Experts of a small language model.
Size: 12 layers, vocabulary 9942.
Experts: 16 experts in each of 11 layers, a softmax router.
Below are experts of layer 3 (counted from 0) of a mixture-of-experts language model. Rows are named gate (a neuron's input weights, with its number), up (a neuron's input weights, with its number) and show model dimensions 128-255. Each number is 200 + 30 x the weight over its row's rms, rounded and kept within 0 to 999.
Before each expert's rows: a language model's description of what the expert responds to. This comes from a sample of Wikipedia text that the model never trained on.

# expert 5
What it handles: Sentence-final periods with paragraph breaks and closing == heading markers, as in ===2009===, plus commas after dates and coordinate separators.
gate0,212,125,152,185,137,190,154,221,209,219,257,211,188,220,156,216,243,188,231,178,230,240,192,180,205,215,154,264,248,236,300,185,199,189,224,257,236,164,220,150,198,229,205,197,151,188,211,200,216,197,186,194,240,207,180,159,200,152,195,204,159,174,224,179,191,162,244,216,266,176,229,150,191,233,197,178,193,200,175,220,193,251,174,187,247,244,224,232,193,210,228,215,255,229,222,243,200,147,258,218,198,166,181,195,198,179,132,212,243,202,196,214,154,188,222,191,192,218,182,201,230,206,117,149,205,203,186,158
up0,214,179,210,257,276,222,252,199,172,181,160,214,254,219,198,237,216,196,228,217,205,237,206,213,171,189,215,174,162,160,150,179,177,208,210,252,144,235,187,212,157,241,248,224,194,232,175,196,223,222,181,176,130,160,213,252,146,206,153,200,232,219,135,176,214,192,177,188,234,259,187,193,213,216,224,209,164,164,197,248,146,172,155,223,189,167,199,227,171,203,191,195,222,154,205,160,229,223,159,218,218,209,171,201,203,198,153,214,141,219,211,134,180,239,198,217,249,178,205,165,208,224,247,270,198,201,169,187
gate1,173,176,214,180,224,188,233,181,188,203,175,144,259,197,232,196,191,181,209,224,196,252,245,234,184,209,217,229,171,204,196,195,273,177,179,206,213,188,192,143,191,193,157,135,211,184,264,195,191,260,196,240,205,172,233,196,162,194,192,208,207,223,224,203,195,213,174,194,226,175,198,174,194,165,155,221,185,155,211,186,194,237,223,216,179,205,192,223,166,218,140,219,246,246,227,211,181,221,200,204,208,239,177,208,239,191,204,207,188,210,185,177,238,241,213,223,169,161,214,201,169,196,242,233,207,171,196,244
up1,207,201,235,185,201,169,196,219,177,201,137,171,257,216,195,199,196,228,205,217,188,274,152,135,175,246,179,224,191,185,153,177,180,197,175,249,215,173,187,135,209,204,213,200,237,176,178,163,215,183,222,198,190,214,171,234,204,170,187,212,215,201,239,127,138,200,218,192,157,192,193,173,195,184,188,199,194,222,190,186,160,238,248,157,199,193,184,220,191,163,194,205,180,156,236,238,190,201,221,153,157,222,164,179,190,159,219,243,180,208,192,160,145,223,141,213,245,216,228,227,161,192,193,222,213,156,156,166
gate2,178,212,154,163,178,224,207,201,215,169,244,219,185,186,219,154,211,153,171,238,171,127,244,180,179,203,201,234,173,245,207,172,165,264,254,146,196,185,215,244,193,147,207,201,200,165,170,213,186,201,210,186,241,238,157,212,206,174,181,200,234,209,145,196,206,232,266,171,225,197,198,207,131,226,174,205,196,190,250,241,184,192,194,224,209,190,261,209,229,244,306,188,216,146,215,227,203,183,167,233,184,234,190,210,218,184,198,166,196,202,251,159,196,153,238,167,212,223,245,154,216,195,167,197,216,258,186,158
up2,189,199,167,254,218,202,229,212,251,204,218,199,209,189,226,105,173,236,261,262,196,211,222,187,158,224,196,274,222,171,181,200,209,205,198,242,231,153,156,174,191,176,149,230,214,211,247,167,208,197,227,172,155,163,242,212,214,157,187,150,204,218,236,176,172,176,283,225,289,164,222,179,195,235,177,181,234,213,211,212,172,245,222,197,232,210,221,185,245,274,163,210,164,204,169,198,153,223,193,189,172,190,184,164,218,250,165,150,182,211,215,212,232,195,223,221,177,188,192,203,228,214,220,198,174,277,192,266
gate3,194,166,205,166,251,178,226,190,207,204,140,229,199,184,196,250,230,214,195,186,231,221,200,188,241,223,216,214,224,184,157,227,170,163,203,202,177,269,190,215,179,223,211,206,155,208,262,228,200,191,224,246,204,206,229,264,228,176,233,215,220,200,243,201,220,209,190,219,214,168,183,207,174,227,209,219,175,175,167,176,193,201,217,177,202,193,170,245,197,197,222,204,260,162,223,250,209,188,256,169,187,201,201,228,193,249,142,213,231,180,170,223,200,184,149,215,231,250,212,178,214,175,235,184,200,196,202,160
up3,218,195,178,219,168,170,168,194,167,218,192,217,203,174,253,200,213,194,186,178,180,172,169,227,207,192,182,187,217,216,172,171,175,182,234,212,215,181,191,165,228,221,205,215,180,218,200,235,250,223,231,156,226,165,203,211,261,205,227,173,205,185,227,170,170,187,231,229,244,176,199,203,259,194,159,165,223,200,176,244,204,227,167,190,137,191,201,218,183,215,227,243,195,202,199,170,216,191,239,210,245,209,144,170,252,208,142,165,240,155,206,186,206,188,180,246,255,219,156,207,284,185,115,167,154,229,224,214

# expert 2
What it handles: Periods inside abbreviations and letter or number codes, such as U.S., Ph.D., N.U.F., and B000R321IY; also spaces after No. or №.
gate0,154,191,214,158,192,194,222,209,202,167,164,173,156,161,277,220,216,215,260,216,238,183,165,208,281,218,169,139,164,197,185,187,183,210,224,152,223,214,260,257,203,221,205,243,164,174,182,229,149,231,163,275,239,245,235,147,213,188,175,215,204,199,232,196,218,192,231,169,211,220,136,214,228,228,219,202,161,261,154,282,237,234,234,225,220,163,234,190,178,192,204,226,190,246,193,182,147,180,175,148,178,247,179,221,218,163,185,199,223,172,199,229,199,209,268,199,177,204,216,209,192,196,201,229,220,159,247,196
up0,211,257,169,156,184,191,152,190,167,245,246,198,250,181,162,203,207,222,130,218,200,200,195,200,232,144,245,267,192,171,214,184,223,240,188,256,206,187,188,196,154,209,239,163,218,249,210,197,225,194,230,222,164,241,171,198,212,184,193,245,214,197,170,235,192,187,199,224,233,230,201,133,222,209,201,118,205,153,182,205,202,201,191,210,188,236,184,240,221,247,164,189,266,173,186,205,143,221,169,232,173,170,254,214,217,227,220,192,168,212,134,231,178,205,219,171,239,228,194,227,195,218,232,165,165,184,173,183
gate1,239,172,177,193,245,234,217,176,109,212,161,200,225,163,186,222,175,212,212,185,198,201,163,229,217,190,252,243,194,193,175,206,174,179,232,185,145,141,227,181,180,194,203,217,258,206,180,157,140,196,209,220,226,214,208,181,203,190,206,192,186,206,203,135,188,149,184,249,192,184,197,141,213,157,255,184,178,194,193,191,205,116,214,194,214,238,205,188,267,212,203,208,225,166,160,174,209,215,251,174,195,250,217,214,185,162,170,222,221,169,184,203,221,211,181,147,205,239,265,165,248,272,219,187,257,175,209,169
up1,188,183,245,234,240,169,217,161,159,188,193,198,225,207,192,185,243,206,220,218,185,137,142,226,225,165,219,232,221,140,189,194,205,238,178,213,185,188,154,149,232,267,182,192,180,207,125,191,194,203,198,209,240,257,210,177,227,200,186,231,225,184,229,172,224,195,230,187,219,153,242,210,222,162,160,203,239,196,209,173,180,220,221,186,237,164,133,229,210,160,193,210,159,230,237,141,154,176,214,181,231,186,169,236,157,235,162,237,187,186,218,189,195,214,182,165,220,231,149,197,224,181,150,170,166,220,205,209
gate2,188,199,204,200,162,171,197,199,208,221,224,230,238,231,204,185,197,251,234,215,216,174,208,184,193,193,173,212,198,220,244,169,155,200,190,258,175,189,170,203,242,165,250,204,205,171,179,145,211,229,219,148,208,217,176,197,151,219,159,203,178,198,155,182,199,197,222,180,169,164,158,172,235,201,217,147,184,120,168,242,210,228,179,216,227,201,243,184,230,174,188,198,186,244,193,183,189,202,165,259,223,227,276,257,164,208,232,240,212,234,179,254,188,209,179,166,156,165,175,238,222,220,217,188,154,230,192,218
up2,173,236,162,226,187,153,239,220,198,169,173,157,150,257,207,173,155,182,180,264,191,205,173,235,198,173,197,211,229,146,155,184,205,220,181,164,202,188,179,153,166,245,196,201,224,198,172,259,175,117,185,168,257,195,218,234,155,206,194,199,244,200,193,234,203,201,226,174,187,190,167,236,227,189,160,183,244,202,212,168,182,172,240,232,231,254,174,200,238,183,234,218,228,222,225,215,209,179,158,190,157,254,184,190,208,172,219,221,216,220,204,196,267,188,189,213,215,254,166,250,237,217,186,185,149,207,183,243
gate3,216,242,148,212,222,224,224,159,215,212,154,226,221,167,167,222,159,214,241,177,158,218,166,226,179,215,210,227,190,192,127,197,199,172,149,197,138,229,196,228,204,163,179,221,261,234,166,180,195,251,225,243,246,234,187,179,195,241,212,211,198,178,199,261,197,188,295,217,282,175,180,231,209,193,169,234,200,178,176,214,222,219,196,210,178,164,210,225,221,220,226,185,203,202,188,178,234,198,248,160,230,178,204,169,164,163,193,163,182,226,221,203,266,150,191,162,185,209,169,219,186,273,213,211,211,209,246,199
up3,209,185,190,209,152,207,191,189,208,231,169,204,163,181,212,207,216,147,194,252,228,204,244,158,256,192,146,206,255,241,233,160,188,243,206,238,232,196,204,163,165,217,169,201,124,213,247,200,235,147,146,170,178,216,168,194,164,220,119,237,173,184,208,182,225,216,176,162,183,186,187,193,172,250,199,165,175,250,216,172,204,186,223,200,216,182,254,173,176,241,167,261,231,168,202,221,188,235,177,239,243,216,223,222,210,257,248,250,161,261,169,193,172,208,207,253,195,223,195,193,186,181,219,156,216,180,196,233

# expert 12
What it handles: Word pieces continuing a word after the or a capital letter in titles, e.g. Humanities, Width, Revolutionary, outbreak.
gate0,222,200,179,179,202,248,176,188,194,196,201,173,246,178,207,194,213,216,192,212,251,197,188,191,201,165,196,211,148,140,160,191,219,194,193,242,135,223,215,266,211,216,259,201,158,218,225,233,215,210,213,224,189,247,164,229,206,192,228,204,228,195,238,165,219,213,202,172,184,186,186,172,196,155,142,175,205,199,177,261,191,214,230,206,217,169,189,146,222,161,185,205,250,193,216,202,163,185,202,146,216,236,223,167,210,184,157,153,200,175,190,184,210,179,282,177,169,185,222,159,206,194,182,193,201,209,189,218
up0,181,180,223,211,189,162,172,215,203,173,294,207,235,218,193,223,228,159,250,213,153,199,170,206,189,178,183,212,172,202,243,242,251,245,210,249,190,224,195,245,190,201,190,216,199,166,265,180,210,195,212,196,156,212,175,153,199,220,159,214,225,197,231,167,206,189,159,197,183,195,142,177,176,202,253,168,213,198,178,203,220,270,214,199,167,197,225,176,176,216,158,164,180,217,231,242,241,145,233,223,211,222,188,188,179,214,195,211,180,213,200,204,211,254,173,214,179,185,220,201,185,200,215,162,227,180,248,202
gate1,211,182,229,262,227,177,246,177,253,180,226,244,184,201,245,176,231,202,188,164,182,171,130,152,174,239,261,188,193,152,195,224,233,258,205,195,196,204,145,253,172,236,191,280,170,229,186,194,148,232,133,225,169,180,200,179,196,188,228,231,235,215,196,242,189,202,185,141,213,207,218,201,220,151,242,169,210,186,233,206,232,198,179,217,229,183,215,220,171,159,183,168,178,190,192,233,183,254,231,167,219,224,188,183,206,243,205,184,173,258,161,206,219,219,216,186,241,228,254,185,177,237,208,247,231,185,258,189
up1,197,272,194,259,198,233,200,234,225,190,206,183,205,194,215,204,206,169,178,229,229,227,219,168,196,218,182,216,223,183,234,152,196,182,162,216,186,161,157,157,233,162,250,181,180,175,238,203,209,193,177,214,192,173,191,210,251,202,171,160,173,191,213,195,216,209,186,238,168,180,184,188,215,244,212,242,211,224,200,220,203,220,164,216,210,236,220,215,224,205,178,235,168,231,212,175,213,228,204,194,146,153,175,191,216,158,258,214,196,235,215,186,205,213,249,216,234,170,227,207,191,150,171,172,266,193,202,216
gate2,172,187,217,220,190,191,219,197,179,214,207,213,176,208,158,149,206,157,191,245,237,230,212,200,128,122,173,223,203,250,217,207,221,192,145,230,179,237,166,176,189,240,242,196,195,176,143,237,201,236,190,183,183,211,170,188,158,231,285,207,162,210,190,197,195,208,141,213,192,203,210,180,177,205,193,185,203,184,216,237,211,205,182,186,224,228,149,230,212,182,184,242,154,185,185,228,224,193,213,176,160,199,229,166,242,222,138,240,227,232,167,248,163,190,193,161,217,152,188,220,179,195,177,243,223,248,167,178
up2,226,185,199,169,193,174,171,187,205,139,203,182,159,196,171,218,264,246,194,232,220,263,219,150,206,220,212,250,221,221,206,162,254,227,190,227,195,219,145,183,208,210,198,246,192,241,231,173,222,222,225,223,173,236,216,218,218,186,220,242,186,250,184,222,307,168,171,236,168,156,197,230,161,193,226,261,214,163,218,166,231,187,234,206,184,256,170,147,212,165,201,235,204,139,224,262,210,209,208,206,222,192,224,254,190,224,237,171,172,208,190,185,208,183,172,216,200,201,208,193,183,229,141,145,239,196,197,235
gate3,183,228,214,188,203,167,189,190,208,200,143,207,139,176,239,148,223,256,219,161,180,153,238,196,169,195,215,206,204,235,152,194,208,211,198,235,212,196,205,178,230,208,208,211,158,183,221,246,244,257,220,193,184,151,175,215,194,212,222,211,209,212,184,189,219,213,174,204,244,218,254,214,176,187,164,239,192,207,215,213,165,221,147,198,252,197,161,217,193,176,194,213,190,246,262,207,190,231,193,204,239,188,230,203,180,167,203,234,209,226,231,167,190,244,141,226,194,184,210,174,141,204,220,217,160,197,176,240
up3,223,183,186,149,188,223,238,192,237,252,249,190,162,182,193,137,105,239,221,159,218,193,220,166,191,219,186,216,167,197,198,184,173,230,188,163,162,189,216,213,162,202,196,214,184,159,289,206,246,196,233,260,209,201,202,206,165,193,223,175,200,214,140,165,241,182,229,231,264,175,191,173,241,128,173,249,212,192,204,192,216,239,219,219,236,195,145,152,189,199,161,220,219,239,252,233,187,168,230,163,212,212,252,229,219,221,210,176,202,138,187,201,223,211,162,181,200,201,249,132,172,174,206,151,149,206,220,218

# expert 15
What it handles: Word-completing fragments inside names and adverbs, such as impecc-ably, Porc-una, overc-ame, plus coordinate symbols like ′ and ″W, and list line breaks.
gate0,181,168,196,165,198,172,192,265,193,173,202,258,182,170,194,181,196,199,226,197,191,170,215,149,196,184,178,222,211,180,225,246,179,212,223,192,185,175,184,268,180,227,188,162,206,189,201,222,224,184,197,207,192,203,190,149,237,188,127,200,194,206,173,241,132,207,210,212,225,218,180,189,183,165,188,173,186,201,201,211,239,213,211,176,151,186,194,174,222,216,211,204,177,174,144,243,223,198,272,173,174,161,158,217,223,189,204,221,231,228,206,267,241,227,216,146,158,166,195,169,175,156,212,165,255,122,258,205
up0,228,233,204,241,213,193,220,170,197,178,173,172,202,234,110,165,201,281,190,203,234,194,211,205,180,172,205,178,211,252,220,202,206,166,193,199,181,170,236,165,167,201,208,228,214,198,172,165,161,183,236,143,202,160,158,189,202,164,162,211,190,197,222,186,263,213,185,213,162,196,183,148,255,236,238,246,163,197,220,149,208,203,231,205,221,197,168,173,212,193,241,169,204,191,190,178,174,180,157,235,221,177,217,194,145,192,166,177,178,173,212,176,167,155,178,206,249,206,258,258,217,194,162,258,136,198,159,175
gate1,242,234,232,253,171,216,202,213,198,199,198,213,213,156,259,220,220,155,283,199,234,192,195,190,189,226,207,215,231,223,189,163,251,168,212,241,187,212,235,198,217,233,210,185,218,203,152,161,204,240,174,163,221,194,200,219,186,210,284,191,206,128,241,172,259,251,167,217,191,209,177,199,203,189,185,213,189,185,195,211,220,212,210,173,211,219,185,235,215,203,202,202,216,217,196,143,196,212,173,210,172,210,208,228,152,189,208,244,197,189,226,195,166,169,227,158,229,121,184,185,178,228,178,225,183,224,167,192
up1,205,259,200,273,180,187,205,195,196,210,149,172,196,171,169,230,174,175,229,174,192,227,185,199,261,203,191,190,224,222,146,222,218,234,202,261,185,210,213,212,208,204,185,175,218,201,166,199,159,158,247,210,195,177,220,202,184,198,181,218,181,177,219,177,148,201,213,226,197,209,191,204,243,236,208,194,161,199,189,211,158,153,136,229,133,169,234,175,204,128,191,176,174,199,206,191,250,192,257,237,190,200,172,182,186,130,176,188,188,199,208,237,195,188,227,211,210,195,201,217,177,185,185,208,187,224,195,186
gate2,184,199,159,163,144,215,197,168,197,224,228,234,204,239,184,167,215,193,177,190,199,232,235,206,203,204,205,224,186,226,180,200,192,234,214,185,187,226,223,220,210,213,247,205,183,225,182,201,202,203,187,185,208,218,223,223,161,248,188,221,213,237,122,216,212,200,187,193,192,175,213,260,212,205,178,202,161,205,177,172,214,178,190,214,185,189,216,196,274,216,233,220,209,177,192,189,181,205,276,192,222,172,175,217,206,162,170,226,218,202,196,192,210,182,160,203,257,233,226,213,217,166,211,242,197,183,240,202
up2,161,169,183,196,158,258,203,251,234,241,176,174,221,176,174,212,186,228,136,209,225,190,214,202,197,204,185,220,186,242,196,208,210,188,127,198,217,215,261,233,201,244,237,175,166,217,190,217,213,217,209,201,199,221,170,212,170,197,206,186,194,215,159,249,239,216,278,208,209,204,178,200,231,173,169,207,192,225,218,195,191,196,201,174,251,91,199,229,286,211,258,191,233,177,200,179,218,181,262,194,155,136,163,241,217,189,171,240,178,203,188,217,247,148,179,207,223,180,226,227,230,215,238,219,176,219,223,183
gate3,192,182,210,192,147,172,218,216,227,154,207,202,194,201,228,158,202,185,209,218,211,211,218,178,196,217,257,214,200,244,141,194,169,219,231,220,198,206,228,238,170,173,179,157,230,130,194,215,250,207,180,180,233,249,145,197,171,230,172,238,237,180,176,215,190,159,194,203,194,225,162,194,208,136,160,211,189,204,201,196,183,176,226,207,172,208,233,235,194,217,218,164,206,162,243,185,265,236,200,211,247,209,145,178,245,188,170,243,216,202,214,172,186,208,215,199,161,208,187,185,279,293,232,244,205,196,209,244
up3,199,247,226,210,234,143,173,208,207,222,151,204,179,180,202,209,211,164,192,241,242,198,229,208,190,238,179,176,225,207,167,182,167,174,251,142,149,260,195,271,176,213,208,223,280,170,221,163,219,171,198,199,206,186,185,177,269,186,175,201,214,169,198,176,158,212,210,209,236,215,250,191,145,215,132,176,206,203,177,206,148,209,146,197,195,221,235,217,219,178,167,196,212,214,211,232,234,209,227,199,210,252,227,169,180,185,251,193,241,181,188,285,194,177,154,215,243,153,241,167,207,171,208,199,195,215,191,207

# expert 4
What it handles: Common function words and spaces in biographies and tables, such as the, a, or the space before a number in his 1000th, her 90th.
gate0,195,179,217,262,235,155,189,188,200,230,235,152,221,202,200,165,163,215,224,251,183,212,179,188,172,198,187,204,184,197,218,148,209,248,207,157,203,242,187,204,202,171,219,251,224,183,265,150,198,197,224,189,205,190,183,177,231,185,224,224,159,177,201,206,190,184,171,259,174,225,197,154,187,207,206,211,195,228,195,265,266,238,199,249,167,215,169,181,232,198,250,238,141,180,183,196,215,167,223,184,232,195,233,231,122,210,235,194,173,199,212,203,212,206,176,213,258,231,202,181,227,231,188,208,172,151,148,213
up0,189,230,171,180,247,197,218,244,207,239,194,183,190,212,252,247,213,217,188,197,207,251,225,200,175,241,241,208,212,171,220,227,188,125,222,175,230,168,205,231,220,224,217,166,214,188,199,218,161,195,225,222,272,210,203,173,189,165,160,262,189,222,261,204,219,253,240,129,198,199,216,176,208,221,175,198,196,172,218,162,225,176,204,167,206,207,225,255,254,228,203,182,226,167,235,204,179,239,194,181,193,205,201,178,219,175,123,225,186,205,172,189,172,210,173,113,203,218,177,183,210,221,192,134,177,225,257,184
gate1,218,165,196,153,224,216,204,197,208,242,210,182,249,218,192,167,168,205,173,255,213,251,193,178,231,260,160,187,251,146,192,260,224,190,192,176,187,171,195,211,193,247,268,243,235,236,298,125,244,243,170,182,194,196,183,156,186,222,247,190,158,191,223,265,195,199,182,190,205,211,198,178,246,219,225,189,183,228,238,192,258,227,222,191,204,195,178,188,184,228,225,219,195,172,171,161,204,214,224,175,240,257,223,213,223,178,208,193,198,215,184,213,160,226,222,248,196,211,249,165,175,197,207,257,215,204,205,180
up1,187,195,185,197,239,215,224,207,218,195,196,144,187,197,222,187,202,151,151,261,167,262,185,150,246,222,179,178,171,204,210,206,290,237,228,166,197,183,178,200,241,188,215,208,178,216,211,205,206,227,225,186,164,174,255,153,132,217,196,249,195,199,178,229,225,180,158,213,172,229,219,249,209,248,167,210,147,216,239,237,206,237,237,210,219,222,235,126,182,234,209,219,243,193,210,148,231,209,201,214,185,225,199,203,218,141,205,230,175,177,188,228,244,158,219,198,160,225,182,197,188,172,269,178,138,175,223,215
gate2,191,196,182,159,184,231,192,225,184,174,192,200,141,181,235,195,165,206,237,128,204,250,180,162,186,172,142,247,214,281,212,188,236,195,173,225,179,124,191,244,220,184,258,150,239,203,224,202,186,216,190,183,200,229,161,184,213,194,265,196,189,273,188,178,218,225,234,210,202,182,189,140,190,220,176,229,149,206,179,164,208,227,214,197,198,186,162,163,197,216,132,234,233,226,175,218,215,155,230,187,183,241,150,237,211,232,175,142,258,153,249,181,231,256,237,230,185,173,190,210,193,187,233,160,205,215,289,178
up2,176,190,140,240,173,172,198,211,218,191,216,210,166,221,172,222,135,220,158,171,216,204,191,196,193,207,218,179,144,212,154,196,162,206,208,138,224,215,207,227,178,208,211,244,197,189,193,170,170,235,187,169,187,170,174,204,193,176,187,253,171,224,209,212,189,227,258,194,230,224,133,190,189,189,203,178,187,227,197,223,225,228,186,241,239,248,183,202,180,256,147,167,211,162,209,232,223,174,219,180,184,185,210,237,197,179,181,197,218,165,202,144,163,194,237,239,242,205,211,177,195,162,162,167,253,177,202,185
gate3,166,243,193,206,231,183,171,262,228,164,180,195,191,171,198,194,192,194,199,198,194,189,148,126,197,208,184,163,174,205,182,169,243,212,244,212,275,173,192,215,217,237,152,228,194,195,223,190,201,212,158,181,199,249,205,203,202,204,219,185,210,193,193,202,165,220,243,143,246,203,186,187,245,167,201,181,177,159,166,198,167,252,186,228,162,190,217,231,205,273,183,160,228,200,192,230,187,183,183,210,183,199,178,143,223,230,197,256,244,254,189,218,195,244,208,157,239,211,252,223,223,248,221,221,179,144,140,222
up3,218,163,125,195,155,221,217,167,186,187,153,215,207,163,202,198,178,218,171,215,222,269,211,266,197,201,231,243,218,191,232,219,124,166,166,170,110,198,245,190,199,186,209,220,176,202,206,203,208,250,206,146,193,140,187,216,232,175,195,187,155,156,225,167,208,172,143,203,198,226,238,169,172,254,207,198,182,194,248,194,225,155,270,209,166,254,183,167,199,105,182,175,204,251,219,187,203,218,214,196,222,210,210,265,219,194,165,163,203,216,201,223,164,161,172,251,168,181,196,173,193,177,237,172,246,214,216,168

# expert 6
What it handles: Digits and name pieces in sports results tables and rosters, like goal counts, scores such as 2–0, and foreign surname fragments.
gate0,168,186,156,178,164,184,176,243,235,167,189,166,196,215,232,188,148,192,205,178,236,155,160,234,192,181,183,212,202,197,204,210,189,215,171,265,256,272,187,142,181,210,197,198,184,230,196,191,140,162,159,90,172,233,198,208,137,213,231,189,238,168,173,194,252,187,244,161,193,215,161,257,193,134,264,174,188,212,150,189,191,214,201,218,164,205,176,209,189,252,178,193,204,210,248,235,145,222,209,124,231,176,211,192,204,214,179,271,209,261,184,200,232,199,190,172,215,218,277,192,223,186,137,224,161,223,206,166
up0,200,200,189,251,162,161,171,231,179,159,179,214,251,160,169,174,200,257,250,205,196,143,131,222,184,234,179,230,190,179,186,230,225,226,190,248,213,189,207,119,153,259,179,189,241,207,248,175,183,210,229,189,249,177,173,216,219,179,179,210,206,179,217,183,156,211,198,237,239,221,172,230,172,191,219,213,179,160,201,193,183,200,235,195,230,206,167,204,145,218,219,251,181,238,207,224,206,203,185,143,186,222,224,250,166,134,254,204,220,212,179,274,153,223,161,185,234,174,178,175,242,235,206,174,176,206,221,193
gate1,181,174,233,172,196,203,143,215,169,207,204,195,242,195,234,185,168,207,186,141,225,249,197,222,234,196,180,232,172,184,164,238,175,137,224,202,175,233,205,190,245,233,209,247,240,198,232,221,220,189,171,170,173,287,270,179,186,228,153,192,200,162,268,230,219,209,213,209,184,214,157,206,226,160,197,198,213,172,182,230,230,219,225,199,213,194,188,177,188,225,234,221,239,193,140,207,203,226,203,207,165,227,244,190,192,215,212,181,239,146,199,188,236,187,189,243,175,231,210,151,206,204,195,206,222,188,203,203
up1,203,185,173,206,169,234,255,205,222,197,191,199,210,199,197,110,198,226,209,179,196,190,169,242,198,190,217,209,188,164,178,154,250,213,216,127,233,221,204,184,230,173,210,222,180,262,235,226,197,228,235,153,205,246,158,193,180,225,173,186,181,169,250,218,174,192,195,188,191,159,130,203,185,153,203,172,192,269,188,217,213,210,158,192,191,181,188,184,179,213,166,209,148,182,235,151,247,250,195,204,201,166,192,197,184,205,255,163,205,182,226,157,218,192,225,147,183,216,202,168,219,211,172,196,172,206,192,162
gate2,219,200,203,175,187,192,174,218,159,174,257,199,161,230,248,231,173,166,255,172,243,235,209,152,184,216,179,249,234,250,163,178,213,205,176,171,231,232,197,230,177,198,192,189,137,183,170,179,203,176,160,203,211,163,186,198,205,206,143,231,167,215,190,215,202,157,182,135,216,172,169,195,214,193,185,214,195,226,186,192,201,242,212,218,233,205,192,242,210,167,188,211,187,187,197,171,126,212,231,223,165,193,137,158,224,194,268,159,222,183,187,233,148,158,220,248,145,167,164,229,193,175,212,217,225,245,210,164
up2,164,152,164,208,201,264,179,179,208,136,150,172,246,151,233,188,201,230,224,195,125,130,233,164,211,242,217,219,174,219,244,194,173,251,230,207,255,173,161,178,169,172,253,186,194,173,222,178,171,210,209,200,200,225,186,195,140,192,198,251,219,258,212,215,202,221,222,183,222,202,217,182,248,217,237,178,216,180,175,189,233,248,237,224,201,249,199,182,253,244,157,217,174,204,261,163,210,229,184,181,170,218,167,181,160,245,157,213,245,241,268,213,216,210,156,221,189,148,191,167,199,207,226,155,201,173,193,125
gate3,184,226,209,187,167,233,231,191,123,195,225,157,200,252,209,168,160,263,223,178,142,230,177,183,181,210,191,246,237,183,210,236,148,197,239,202,182,193,215,212,235,164,197,188,164,180,200,274,247,218,178,178,176,224,175,176,168,177,113,181,216,229,192,216,225,173,181,207,181,159,193,172,194,192,275,238,221,152,185,201,257,234,229,189,203,191,178,156,148,232,183,181,180,221,216,237,183,168,219,235,232,254,136,227,210,197,160,220,184,154,138,265,216,243,200,181,229,182,173,172,181,203,224,199,183,189,253,167
up3,179,233,249,167,197,256,202,225,185,262,264,239,180,281,216,170,155,227,285,186,249,247,208,199,159,194,248,214,178,224,217,207,199,219,179,156,206,265,239,169,202,160,201,121,175,163,189,209,236,190,204,194,233,196,255,245,181,198,187,183,244,212,178,182,198,197,205,262,192,171,232,173,194,177,212,245,196,183,197,222,201,210,195,219,155,213,154,200,222,211,259,172,188,196,180,236,191,232,190,220,271,258,194,215,168,188,227,185,179,209,207,202,164,203,214,203,200,196,217,197,176,193,249,168,235,252,221,219